Weights of a small mixture-of-experts language model, trained from scratch on English Wikipedia.
Experts: 40 experts in each of 10 layers, 96 SwiGLU neurons an expert, 2 picks a token, a softmax router.
Below are experts of layer 2 (counted from 0) of a mixture-of-experts language model. Rows are named router (the router's row for the expert), gate (a neuron's input weights, with its number), up (a neuron's input weights, with its number), down (a neuron's output weights, with its number) and show model dimensions 0-127. Each number is 128 + 24 x the weight over its row's rms, rounded and kept within 0 to 255. Numbers have three digits each.
Before each expert's rows: a language model's description of what the expert responds to; "comes after" lists some tokens at least twice as common just before its tokens as in all text. This comes from a sample of Wikipedia text that the model never trained on. Tokens count by the router's weight.

# expert 24
What it handles: Mixed word starts. Varied content-word starts and modifiers, such as Northern, Best, several, prop-, plus spaces before currency signs like ₹.
comes after: ",", " the", " and", " of", " that", " with"
router:100173156122132114100159096120137093159089118157160116149127091135137112129131141141104139115136100117102159124112126149148124141162096112073092157137156122164144174141153094094088165124092160158199176112133137128117120127187139147129142101123111140119129127130074085153133123102140095143147114131138133118102174128161097141143128149134112162137130135145116153108119121104141109105137
gate3:151110111132153076108101091139165096110110115151125098147151113128114160125128197091110130113176138094127119106109123137138123129107136111109151128159160131130100087137096110110179129119099142098150098089180129150124103158133161106160159163093086158094140112136101115112127088146133153165133150110144120138164147137102134154141108133096150149123139147089149138112151135167138145126108
up3:181108108115147084131106102162076118121138139149164136097153128114141097083147119130156163103126096144103194118117150107156160142133142100157144125135131095133130164136141122136078115131152120107140142117107164114150141158134155134107139135154136114091143120137107140155137156077098123109135084099125115156114139090144111088136130148153077136098143120169151101140142134171107116123087
down3:112117087107124184139150104094113141126143178135119087091117141115106096092158144084128134134106121160138110137103108100152126105119103193147163155156167138127103111098150112130139157141173159157121136113103144111145145140136142086126082125093137159121143157112133127111144107060137100148126087141110148136183138111128117111168115145135128154146111130116150129160138130111135123102094
gate4:127124173124103124137136110114172180130096115126148136114065071111129139138092135123125139165135174131147110103119129155153101140152102150105118142151130090110099104134156157120121124116134134161099157116116141138108181145131129171065128138149117155135112070130105134099139097110133135102117129093130109085133125123098163169127145161106154167116141165105168103137121143128145158143130
up4:105136148175161127099149091097153128125137161124145109076149107130131141114106167107103112140116121091123144082104165145077118113143154160166124148121160093151132117111132131165132118124165109129149106098164125157129124117132125141103163133101136131102110116181167132114154143155136086076137108104100110117155098109152165125143097130145100132123132154123114083125103123148121196137150
down4:092103095181091080095165111146143147129128161153138147173157087113137140122173098132142100141154119115102143104114100127181167132149114124120127106130128132153157166155119112060122141128105103152116105152159111078153127117109114160127126138124140124085115154136150137099148112117131165155161122123133138117107150118097121119148184133104099167154122129134115131101115098137137100090116
gate5:173141153082118144092161101106166128122139143144143122145134150120108144110132123083145119140143147111150153127131115154146152114092102129107114141143172115175133115052118132174138157107139144133143163100116128112134137100124149123136137137145110088141121143137120164106165063169126144102167108164156168124118150098078141111128063114161135117140124123102118113104107153106115128104135
up5:184126179127176167130125145157145154109161146107151106150127071119141127144153124052168125123130095126108122100156137117146098102109143163111097164162145105147087132109145125165123149118119111159131135112130146075141131121125109131122123169121150111088111157128119159116128105093126147152093127165092139150166088123120121082140129150164137121104150084124111130130116132114126137118135
down5:124156144135151131110121118142164111134141127214098150151158121107136080113072191109148154138139131148163148120152127135098128131087163147129080143144097137133121123118108135137154157137101142115090102140159153134123075171089139119107110145125170145103086103111116148068120122088120113140130124131138154140139107132119137097138127157109116159122130107122161113100144095155139125122109
gate6:146121155156161131153142121085109080119130116112137114149119132125072122130122109133105131086126064139133111109128166138098137134133133155124123126129186108115133186096172097076168112112129125165085125093115140110154121153129138120138193133139091130127125123127078123090159167110158134104143146113125146144131142106190116141123107168143134113105140124131124133123179108123137112139119
up6:125134103135128138127133067085135106132135145109176130146126087107113083097144138151107141092138160135111135161071127121172103120129089116134101112153111138142139148174116123081130134076105125146119139136168092170148111142105126099108159159123135106114146098165129151148148140149116129114184144104138149099147167159113123110098066143112144126144136115116128158142129171128130113148104
down6:120130097098126130147155149141109100101108120089111137143095149165124121118142128132142115086100166130138144151134135129142162144132106126137123148156115175119149138140149130111141087167103159152160155118096099128131106113122124146080097151115107150135131147116104170133163116176129103149126135027140110131121091126114183090138105113128152110135132156132118108131173100097127155114178
gate7:148106139134143128105119155141138124113067182106158125099109125108126100125108132177133124117148093155122115152128149091101152146137099133154107165110140146107103129128094115150139114152126150091112112116122131146086099116093154162118136172190158116162109096167144108118133108121083142111115127153119098128121158100148121137096084099158111175115111147146117146076151133129176132107106
up7:181142060128151135121135123109096108123130146113116140137157120172090104141159093129131100145111118162098151133139126098158164146171062151101115115139127120121146120169117140061131098127124110143119093123063129127133099081127114133119164143151091141149115106129144142121132117171145151135154126139123164139140117168116131121148135125146105102135164116122140124151122151173120180108110
down7:147144114113116137121142088134076141143108171068123164127177110134144138114122132141105140104091137118125156103123076154174091104103164136133134127132160060094097116140131102136133131131163137132134144129163130109132085098102118146133140153164101148135141144118111145105126106174137156140131098102144123147078104146098145167120159164160123118136135151116152112179142108099120127097124

# expert 32
What it handles: Numbers. Numerals in scores, years, counts, ages and list numbering, often inside tables or parentheses, such as 11, 1990, 6–3.
comes after: " |", "–", " (", "|", ":", ","
router:133136128094113097093176101113169118138123117122139132155126107151120105140120157156143131094155091133160136092133120100153124113118120128082122138088139127188145158117144095095097139126098122123173168097148171178144129113123163158124153127113117119135135095116073128089146130120130121146148099121127153107113145169125110143128123183146114127131142155133151176142089144118175091093123
gate21:114131128137133123160140120098099113083132131112134125136112147154117158131068085140128118095134159185168139112151123161173113112144112119134141131073134137096125118147122145139155122165100119112145122136135123181154128073146155116166079153127176192124134117119113138122139137111088110146108105122154089112172139110104128093102110151155133124143091160135138161105114106150100139130114
up21:117129164097160160083147147110123109151146126105130140184144095154127147117090147147112139146119165133105123141115132173139129088133123116138092113101132109120118127103166091140130131174116145131142185107111138111134108120115168121127127123149146074099162122119143130114135103132097130126116147115106103114178139182097147098113166095129152175163116121112152161170147120129100070131098
down21:121146125164152092111109134096107123155115149145120109114169130117104133169102071127126140115120094137080142165108154134118134152135136132148129141116135116178088156107102098141166167142140146153161121144131150133165164142147088136125083118075110152137110094164151125138141123133096151135102119164155134090156102133104152083129101128078157136134154109128122105127147074158135096123107
gate22:105129071146100143114075116134148135101163119140168136147113155134134104115136107117077116130112139094137082085092169109131121125140122162112132160183122100127143115172127100130106125149160158122159175167136112162110142165153131100115115124124129141125128096138109145142130139144132140140186134083119164077129110147139137085099148109080104091135149157140108150140129136118133104143124
up22:134133112087098128138126139119159153144112143122160139149095113137133131127104101096139154121138117121135143088138098154130146090132114122080153118133100120184160125144146143119104162140096126123153131120128120174140103142174063141166103088137174155108132088154091117093090132126135092125106116152146164102137160160134152138141159159112107116161122132124093141138124144082170116094090
down22:096119139099163145137148123081124151112151112129146122130178111094163138137142178091117065144140100146132094139171090065151092156122113114152121132111144111138144147147136143148162111125162163148163104116115145075136115098129144116144067120118102144115093124141148130163103092150112150114158146126112138147126122089094118114133144117097131108121115114140149164124128124175119129164149
gate23:119150112114126114091174127109155128066117096120123107118146183101153125133115114150165138091159088134138132117099108140150072148146138162171101171116087130143113126134144156123090116110126136167110103096162118134136116097122118122133107116112129118144131127146129146133135152137108108141117147097141128126159152141153141071133148144117105137134108177119157134134181118177130059160101
up23:119143134133143122113122159125105146123144130149077105095153110159171131096119158126145163108151123139123144124149116151169162165181135142127110090082130089120155130120142154075130103112101108155083172112134118172077107101127138135150135104114158190141145122108102106144175132125151136115100119178106123107113099134154143071131141133111095128130122107116103141148114147113103144134130
down23:074156121119109076127115114111119124109146153099129166156107121151123106178096151115161119116138136131117127113113150141157154138117083123093148143134129101162126100137137178117128171087119111092139134144137155136129121141150121128146154126110081133119131084164176102125173161129090134114092172109109129104127124129137078113147115184118116131110151157134099129155154077115131152121168
gate24:148104130104135110147111102175121113138119103125130118144103156182127137116129131129129120142098158099150123104142123133112193090106132097108134121110110132142170127117120073155145127071136170114147147143137162168109124111102165175144124144090120117106091123090173156135154106155118167111105124161115140143071136151138141169149101098153136112111136133114124095099106132144134157158094
up24:086141125133137143157103106087123086115156122132118127144136150135137155125120111104118135163110180118116146153111145154122162103161137116123090119155121147094184165116162095106103125110139148163123123178142075129150088127139126131107150097140133157142148129162128079117099138171114099129134094116140110126139139154148146145099121156051129116154104141092107102147150149139087125097106
down24:101087176162115100134138133125160137158134093118103107170134084128124123121138102130114136175104118134152123121140133120138128094139114145117127115135157093137123120151137147168119165183104157157151139100110103139165101089121100096088102132110143112147107130091149120051138145126107131087131143129135127152099099153122177148126129144139160122140157150141075095138150176136093125134145
gate25:174136140097137088147139080166094134100128151098148093128121119094157099128100159163140117104110113141152163126134086141135090087110116120127131138127105116161129139152115147127158120095121132144129132115116170111132081117133158146122098151109150117151148116104097102162176174147142133135151119159118158130092110074134148159155154151125160094135134108106112111092162148139157078156136
up25:131139153108167111165113094091133154128158117140129163102159117106107095157161120096157145137116171139139122128160146136125143145114133101160146097095135106140137161106122110118158149133155119150118148135131088133134106101098125147205143103120092062136153100110159122123127108115070171113149115145161145140115083156125120130098113126134102127127138146105100111115126150145081118152175
down25:095083139119147122106140104115132144151175114127107133144119157097116099145184083137136113123154113114101125137098116149158141178135105120109129157119160117139149148130133149093143133132121120154119106103121091087190106154135116121151115114139116132111127162123143101147113122143159111092162128085135091174150114060110143101141115125120091146169158164117118142091163103145170113132154

# expert 22
What it handles: Infobox field markers. Hyphen bullets and field labels starting infobox lines, e.g. taxonomy boxes (Phylum, Class) and Born, Coordinates, Website.
comes after: "\n", "-", " •", " Kingdom", " Clade", " Title"
router:141111145115171121122116119106160099147131136133124092150114100166114144133120154112120160124134138095142110108126089119106112187146127135129118155105127121142166130102122125110109137128079131119099126123148148131077091114123195155115186108103122166123088114100135122108126092127140118160190091104161144153124124121145084154122092126137135110095109108122166154144111175151151159093148
gate19:109129169122136114171158135115135117088089136153166124121098136156118113139143114066143126118115141093148090085164136122105134157151128149082166127122114136171163112109132111105062127108098110154093143136123135148133117103144150130102136137131138159103130141131142151111118148113109123137109162142109113189137140117149125081069177141128174095091155153140126129131165102139123138129139
up19:150090113136128121098175122131129120128145143146127120133092123120127131128165097149145162084114099129095110145082128136111130143126112093135092141135090096126108127092081120119127097141091135167167175131138127128128148114158124118116148156121189176085109141134151097122139106133120119124100164118128186103148154130161105071153126143129179145115101122103118134159114172111088133150126
down19:122141107147141108143145166141104105158136107123116119146154150138120127131143112135167152128138143120148134116123098078094144126131059083107133104132162126116118100132133128136097128118123126152138129133107116127108153109112144152158163119150124145136057138125174120128159097156137106094146137103125132086147120129077103137129132078187083138181124116102148078146136152159107155178156
gate20:135131190096136096083111163123128139125146129137119114132138109137159097177165133141182142102141094155108125146136130133117147132118100100127142130145167135121126090114151132124123163136115163114107082175116155153105117098146142050099150159096119105169106149164100136119152109135130168091114109073129116163095145114143100123123118133133134109111141132114147114127096107164105156124142
up20:092097144087118121151112103143105160141167128125152126124109122133166129156148141121122136075119153104113145116106148095150109097157144139115156172126160118106160071144081159101130127110152094177118138152108121101185126102168135102102121172122115112117132145104066146135123143142151132117123142075116097144119121118130146111138122131124105178112141137154159118163137130111123127186135
down20:093111121104195122143132153132135105121152167081167120155131127125145099106127154132130108081105152114125142116104109099112125142121134111122112129155183120129149098126093113113085116137146148144164134135141137081149127122129141205158106077141081141078140115093142153077124144131155131135122112103129187143111121158113117101135157116127131107132127154115148117155147117143156102141163
gate21:141132148085118072154127147124140117101144118110110191170147157138119169145116132085127094115153153128144134111095131134144144134110108112155132136131095129122105163117133130122154120122076156116089101098096159139087131131136157142098147112130173124149141151082125171165131147134155153126099100124131150145094125103137121121168163153127061115110112139094103126129113120108163181132110
up21:164089095133153116198090114162132108153119104120107119129127133109188150138134139135118124098162156096114090124128109122130097142086141129100084135124157106133157148137128134116090111117150123172119137141124138138117109107132115159080152105133094067125083161165145157150130144130147108175124097129114136113127119139102161139116144107132147114104151131173144134089085131163168134127148
down21:160114105111170119140144144110063118129144128103130131090175148155102153150135137131118097126168079134116133100165112129112160114122122178143134139142137115088139145137132124098140098142120156148114127099092098113108114114189141066125128169118140139151150158116089147133121088144130177107089110139163131120146145096149137135152112087092098107129146130120113116115115169161132109138161
gate22:110136132148113094167121118084116148104117117082121090167131122158136106109111142093139092104112138132088133138136134134126063082155148132173122113154141148124129107113133100113126142124090129182117139158141131106138103092158174136155115116127140164130118152115107078117148144136145137147114123144097139167165101170090155138084132107121175093163139128182146121105112129103145137117124
up22:137091170086124146124140149092110153157103142151120124120135154120117122105101143154168114096120115146088109116113130154099142132154163113080146160167147105153131071146144139137101140140103155118087153124144082149100100131132148165122129126110097138106137124119101169105149168121105164144132069137153176149121165141125137110106121083091112142155096138133143120117162130117157158162132
down22:150107125122128129132123122110135113147153146133159102119139165092119098155115130170139129167133124101145153157084164106063123104132179083121131108113147127146128130101140174153103106161109137102139125106145119103128162115142139090153122118117147115074114141147100111125156145151102095160096069151180133126097102116158145131112168141145146133136119103140091144135158089119178100126121
gate23:137137126136162098144126112094117125142131146114106110095082147167118132114167148061127145144149148111132124131128134176094102121133124125125118128146136125131128134173088126159076106116143123108148071112127142137137122121140133133122180093176142149135109156159098124106096170132144164131150105088140130121117125091171110101133137111129108124111113152151163095170138172134097119061151
up23:120114163126154091138117131124153133129141103151108127138183171128160139184077126102141107125114090130138106098109150111126127094125129096123137136144067135125134107176165143106112106159117128159163123122134117084147128103106105143140119157147155166151136137142107082115142112128091112120130125184123174146133194114128116105077127153139152109126133109110111088114119136162122154096123
down23:158125105119117123153131178138161165115115136091141115117099123114142120153150150117135101107100123138072123091140145119150182097153162094156112150145092098083124161147133111122063094082136145104177079143128122090106158094084102137147156183138121123155128118160130137127107112168116138117142131121166135144103112138147103149123155127118126132168126135132114141132099133121146124126158

# expert 20
What it handles: Auxiliaries and negation. Forms of be and have, not, also, would, and adverbs after negation such as entirely, longer.
comes after: " was", " to", " is", " he", " and", " it"
router:128137161132101115143143112123132090162103158146145104123108102130103141151100122159140136126135138097117143107154124190136124170098111134120117194095162090156125150127133103065132124126135157125137123105135126150090131125151108113150132077153122177113132106145127129123110126149116130164157142172124100147094130155163101116163080162167138169129103111121144172109106130077146118123107
gate2:139138152124113203124100088133113119108106158148120122129084115125123092165147090104151127145112107151097171127151135136132134161110113129163136094116115146096121134144136093107131165126165115153095132106125143136159096135118161128115169155163120124155109139096102122165074140123109145117168097175128145119130081147136155117163135143153115102121121115122099089163105140131115128064141
up2:112150123146095169141112116136152146143144123156087094120119118153109079112158114111151115126140103130199121110113106135131120150087153124138113139151131110148136124126167125147087105147116193182108157128090133113124129165107155129118135093124102127134132146117078140166124154099139134112118127171108101144098093136136177162144109136136116119104131106115095180124176099116093142110156
down2:163083156121100110128138132115104127160087109130149111143143166103116124120174131127110119150124147153081111140158137153130100131065126110151143120113146134138082118126108090148098175119116154127139151137160116106095160158113120134085113129144127188165087106115163137093115112086104150127134093151136157162097108116124176128165119125144130114133103171114120126145143129113112176157113
gate3:185157109098128161158117126138115113120120128132117098116096125144139124135126082155149117178081127104150128085160161167121155102141100119134166112137094107110090127103125115140158109145144140099149146111149114178147136112091084161148150143157113170144128156115113118134139107129105130140159109138086121102149083145106100122138121096109126111129117154083124122170134143196126112091134
up3:134123132122124182113094128133122135103144123102136153114108101175125149141092119120144117110116115107131170139114146165118128159116171121143141108161069139136121139124141133136148100127110122156158118088133119179155118119140114134131071118125121082130182111086139110106163117133125107107172094110150133169096095142089092136113134102148133175132107171124148071140119113128163137175112
down3:142108133114168117156139137108136142124135145121141097122091121134125121127125141164093123138130136112138130127122099136118157114109111146129158099097129118098115130154100130124109116143113144119139148036138162145133123119118076147149139157121123146118119145093036119160109089139135127149142109160127092139150124169133119107154156122151157142126116122145128097168150128221113150124082
gate4:137141132112155082098103165103130098135079115137178143101132143124097111120112151096079153126131150135123166155177108132118118135139139109123169132130132165091125154156135127110143152143109100107126134124129143118117123141124097106149151158112131131127133115145141136149112074137096102171151126179159160138111112076129173123091125145152119088127112121114148151182143142067121089160107
up4:110103148089122185114099131149126161124094118199153140099125092150153120139141123116089134145133121174176105118104147134123134129143127154118136161163064125120121119164133169127119136147148120169149164067093085106091126134155112132127097115130136131121136139119147167112175119119118112125114104110145115087112101089099107151153117157142149125130102140125128186134122121131143130152124
down4:122109098121132128158128159149151130105144159133092153137148117120134120117182138153170128128111167152132135086123076133122144138139135124120099115111138081144104093129159131122152115105123111117122096192137144136120137159135134122150141103123128181186087102110138113067106132162140137103117124148174127071112142099154118148129142090137131135125133143133072096130129168111148114075113
gate5:132094120116115093154138124106110116195093103138134116136189140148083126109125105159082136127114102131142136130127137144138155107126099133129139093155135122094153166156142135127108135145151171110116138112134134116066122155109159143107098103131116108133131132156138127113087115167153160157134131164147129166123125109104080096127136156145111102105168159121141134071148159099100134157081
up5:097116139161124121117139086122071140143116113167136101152119144148135118088126149163099147150130134137132131090138170102152138124128111128113111118134146165138105165124150129140137124107134126187155166157094111078170138133129142137158106164161101127117177098129121113136126109086126137118091142178127131075125143097087138115146156141093133070136162131130089142085123138125099115096135
down5:114106170150159178126118068186162119102126118157107141126145069123115129154131102144126119113160129125114122132114113137130122100159152153100132113121139116118169116175157119110102140105102079105147123134109122159165152139150122143132143151114141078139126115140094159147140113159134117114119077116120090113142125115126162120133124117150136134126095110129139094162164084139142194109076
gate6:117126131095148133123071169132114150145180117171112115100098129087106126123133158129114117108176129128139099142117139169139111109133119127128133086082151118150150138149176162129102124162144138132117136120085107094107153125128127126160134053166130138121130086123115122135197142159120133107143144128190142156149124159108123116134119098107092117076127138125108121150138099137110130101121
up6:122156136111134083119131113161155112113109102134085123132142165126106136162112125066131127140143160077150144150127105163143109136098110105173141130124101147159108145098108135102125163058161127142162164145151135135134130145110088138203122113170153118096106135165146138110119151114122140111128145157155122131102112145126129117155097164136098085117125163128102138106115145133107119100095
down6:156139127119163152090148124137109167125052151125149150076119113108136146147126131094116148137159140132132127147089109107100160130128121111132160127103131146111132113122151135126142131112126118124169112065130153159113108139176137116079148180139093092116143121160093149145118128141116078145152127126116110132084146097121076094111123139155148113158145081135161159113141139118126163164129

# expert 29
What it handles: Coordinates and numeric ranges. Degree, minute and second signs in geographic coordinates, en dashes in scores and year ranges, and brackets before units like ft.
comes after: "′", " (", ".", "°", "″", "5"
router:096106125151146089104132121092187115119129109126106099149110126175104144126129154120126154105129124129099142108127112140116105147151120138124088139111112128115114138152173143068113142111079122115109153114150181150141102131127155177120173127113104159154119125110075116110154106118128120138179102128153142142127125145116092148149108161150123143129090180154167155107085153081134105149141
gate10:110125139143140164076098095153141133121123106145158128139150125131174150125182149155111057176122137142101076134129104100141133129076125101157138134108149081127148106151171144096135130118166133121168116132094131106123124091141105138102125179105108112108126136067124135128119170156131123113126103159115135141140149093071113132114150128115138163136130125149090116120124133143124143147103
up10:125096142141132118104123140135157138130135092158146097144144106095166180094139095163118081102126129128123133125133083148118105123123162111166150146154162076116117128154132107111182133126102151133162088161083134136112078117097109150088126105110123129147131136120086101161123145151122106136119100128174152122124179130099159143149170169116157119102102157137119117134131111133145105147095
down10:125156120120182116134119101105123171133118116178134149135160104108117142136140137119110114139143135097121141136072156149130070125123138156161172156136124112138159101098101116126146121125113153148176128152062091125154106140128109126111151165137094110111168119152117098174106090104093137097133148118095129137124155100153146088131073156130131131096114128142139139168147125154119111145091
gate11:082103139114154116149128149103133128132126096128100124172156071170148144104143186136101118114112151108125087147111146130137132108127127099126085110147150114070116154166093123116157151149124084110168156139133189116104091091155092150139111107125135141123125135119141166171131113133154105140143099084125145120127133106117123099146098118100157116121120107154154135119129126163161152125175
up11:136184176119165132124123097106220105146095146128160165132109137093142145141102135111128084170158127080165172142112135120101124123135112126113142090153133118145130100133134131137155132110152093138129139118111114140130090149107133149116120123139118116130132114100111082111106130077124115152130105147187132137148140082086151140122131139126109124123124151119144143079147153164083133130109
down11:122115131146088136144099098132170088121105127157125141198161132122159120104128110145141138088139131133149136114094110129150140133149084115156117106158127124103180113114103165103122150118119149134120126173138124113121123117133102117105096168128114099125109126139080094143116123146142150163101201121092103145140130104110102135157103125152138110145145130149152114112089193111179123097152
gate12:147114154143136142136121102173108169107159133092074157139121115103155142104091126169161118114160096121150171104158127153125137137112100104147093112123128093150115095092164151129149113118147166114181156102189119114156126082131151112147146097124140140086102087108104139115151122097108131129098136141130158157115161136089125139140137131139100101138093149103154112105125166134134109133135
up12:162100138097122124121133114125101195123122133141110067100086163121075140136155137133145111083134105095095094153136146133138155136189129107171154133108145123103117132131136117191097186154148095123136107156117127104131112116118100121114144142129104110146158131141122129106139129166133118115115131144091124129104157171141067142106089101085136150140144126148149153138111120118137128136145
down12:097139135095098136132125149145096112124151085176117121152130171129117098088093095092155100162145139128161129121129117132135172102154129133105116133137156135163144103142161154106117112144114119097138126105112135076163105124147087127142134138133093119112162166114135134110159096098167141165123133103166122153145139162097102118109138073154109108164102133149128152098089186116144126131150
gate13:119120111137147115133136103107164124096095142110135154095074150123101143134114153098160087097114145152159167138147121130069129141129148125119129140089155120104125160129116131102113114171160107098133106087142150145125113126133109114167154165130134153168103117126143138126131175135182121118163145133101138140143151131141199100120143110132094123101077097096156158141102086130147109106136
up13:066141134124135114144149095135150153133148146092139125143122149095126124095121132156155114124105148092152137140154164126127083100077145111164135124119179137121158108148134136132158166161102121099126110170093108086169140153116115108128157147102118126110155110109080093145116127115114157179103107172110130110100103141116129171127121128117117123089128099126128181128165097114154100103130
down13:077126138152123148102133106107160134151153087139114093115114138131135161155125069157123160133143123124136098146125101139141113137092115181124114155112142111122153133129111149099123127189151129139105134167124113169112133085124157148109159139137115113122110159108135080124123112110167112114108164138157089116149085149134137113112161149096135134141101163162089166088068125147119123162104
gate14:125119078088129153167115105125125131139088131137138128109093126149190184145142115107136147134116114121096078110094131103114113121120096147137147111099096116080147099119143139146117134128146133090170144114140120146116125111165090154120124153138154137140102082132120160148125134149130165152149109155115134123128132164153127121130137126174173133089130139136103144190143121072133124125194
up14:162118181067100154144128161143142136187098144108120106099149074134111085127124113124111104112118107144156147138126128144135128132138135147118129140119119177160102143130099130120134127141148147118164104104145147139142117116157145085084119156121121172123081141086130191109163109149126161114111123118136129079089143114136101084162119134125131130101163132110102160102117117124125167157139
down14:192110122128082096181144149141174121145139130135152127101137129130101102133142137152081126116149108133114131125123145178125158121158142165182101095129120082159132146169122109143113147148123091133107154134117139134095125143127105095152164104159110167119143100117100117120159148090082147124136145129108121096087159103135113126154129140115152145117080146101146103101138088094098138142126

# expert 3
What it handles: Proper noun heads. Capitalized whole-word nouns in names of places, institutions and armies, often after "the" or "of", such as Army, York, Railway, London.
comes after: " the", " of", ",", " in", ":", " The"
router:093154178128136111102170093115139093129095142142138135144138090141123121114129140148115129107135116111107152082098140118137095162153085120092089141104166125129134195120126106113078156108114140158195137123129130132151108132169155141144134095119095117122110135152098088150149127085143101140157115126124155147090167141147105159141128126116126135099121121165131158118086105121137134102172
gate1:136107139111145130183147097145136127146153165154110158173158137120121131133133122107109108106149126113116124110103107132126091155118123118135121149134144136106109161087141096122068147154143116051148146153148148144171092168127085157150095124119090091141123148107132145128087116098107117172121146169123080102114141161105125128145156153152145131098111118152189108123156129122124128122132
up1:128135117134086114102154151105137148103149126176110094180180111152105128142131140146124079115112135142154091137147110130152135074090105114102097165124089133092152125144136126120119171095145142114149144094117085138154134132145110123147123142133142175091150110116157132163099122160107146122124124166114166102140121105126144118125161089076127122134137171109143105143156106143106129120072
down1:104105154127182129097133153111169119127141166180130102138107119145115123108098099130156103161110180104096136108102161097135131131115149144119117078116150146142139152143135138160154106131106098133107144078142171110143123104145130139168104135135119124085148138122123093189128078149157134132135130145106138151117127122129185129124121120114067110150119101110151104152119091129117099112171
gate2:141113161104116129153162116107133119118117120123118185133083098162144185095122120122132127098140141087087123091099108132136130086123129166136152123139104118149133134109136180090120154113128107154106166120162148124130114142122162114120119135135125114116147115123168128170088139146164168126126104193118102153120131149141145120130121125131113132064078130170108108108142127079095150164140
up2:124132108143089141142112114148121148169085097141127141164163096116162150098137147138113151141142128168102135105099165117132119084135163119154126141122094138150130090100127062099136152117126148123127137116135110139132113074065124166155086120128149140161135112139132173122063155142142124126155063142136120116161095141120133118135146121119137160140152114131103107134102169099111103132108
down2:146167142142125144124150143120094111152148109140102125145157141110131107122143120127138091123088128145089153145124142125115135156155156184191113117111111114149128127126113137145127126130141130145168136114129093126142110083117165145105110104083173131100102083210116109119141154151150103097123121111120178136106116132096124153109097125135166118152149133123174121113116101090122101127063
gate3:159124140154129135110129118145128133136143141136140099149142089125134134122113170156135108164144114107129137156134186149139074121096089088147137129132113117125139077098166135179118140158141155173133099136110143149116100099114115147088095126172169108132159121118125117125149127122143123104140123152108115174129127123108167125175153122125079151060081174105112106133112101101136108120130
up3:121131154109140126133121161115105115150099165099145126131122114110173112134151134115109175135092106146098118160097096118146151120108123134125138157138131159127131132047116165104138129119165094111111130155175147138145078145141129110119163134123184121141151184113124101130112108136106082105150102124122105116148090105129160126162118090198094120120118136135096129156150152100125126146120
down3:130083123069100149103090108113132120111113133185150142115131150104121154150127157123092130138133167167150106147135139144107166139133110098073137143123092141119131093109125144180109134141141125140136146126149161118129120138125111103124128119123107139105148106138169098121149159154097133095154177104121097137124149102163164103159109130133087145162107148120137109085189129069107130142130
gate4:147162106110118114137113144143099123165145135151118121164142149122120143153159138145098099120121088098120109138125126135141104130083072133110098086127120115135106169142125117122139136095104122131094185143115136124113156078127172110118106130132088124160110099100155102129167133156114134133158144139089113125133100173156110171162164080121133100135102166153169156098164127106108149164120
up4:125080122123104160084149119120110101098115117097097123126145099149097110159113104164153124134073147147144134100155102125103131140114140147113104093133127137152142115089095149092091131119154114172133121107124119146150083141144164129152173116122139187125099128143108166134100170134175189142127142148107112161113153153153129131118127150127101124130097080117099144135095142121157151117154
down4:123132148157160135145078167173153103099111113105154119099120146101120100146104100112157066149106108141123124117165124130104143129117173133115126146126169126154130150128123132160133138080173133104157141085131138112171117087128107122162135098125094086088133148139147124125164141080113137138134129120113132147121123136166114109134109129075146199098143121142115124115175139134100159128118
gate5:154174141115140123118089101141164134091134155132143135140107148116149154118144165112075138090168095125165058116106148129140120142136116132129101138087074101117138173139114115099125152112106133089139120133134153165109155136108136099109127157105144148168108158107134149154115128106138147121152107104096097122152127100092167139132125096145097148145150173136135129092168115168110128151147
up5:121173108133144170136163096085129127126129159162140131117111140131128130144129109098108137128089146109148076135118158154102141115105156142133153122138117096140166137130135108133114127136120124144105170140143133147148074162095133102169131114069150126157133132075093120138063126120123141099148099100143112140144151117157154119144090171146115125118148097068139106116116130128097144088178
down5:120119143138135160096135108165132114165126123169158098129159087088127121117140154131148128130134137130191156147117152152096138103113153129098125156124088137134155125156139127127164172090102111134159094136121156168126112127155134118117093120162123149144110114151108100173109142102103178138124143162110140072086091130131122095123134070109129135112125091140091110150171097104134117135105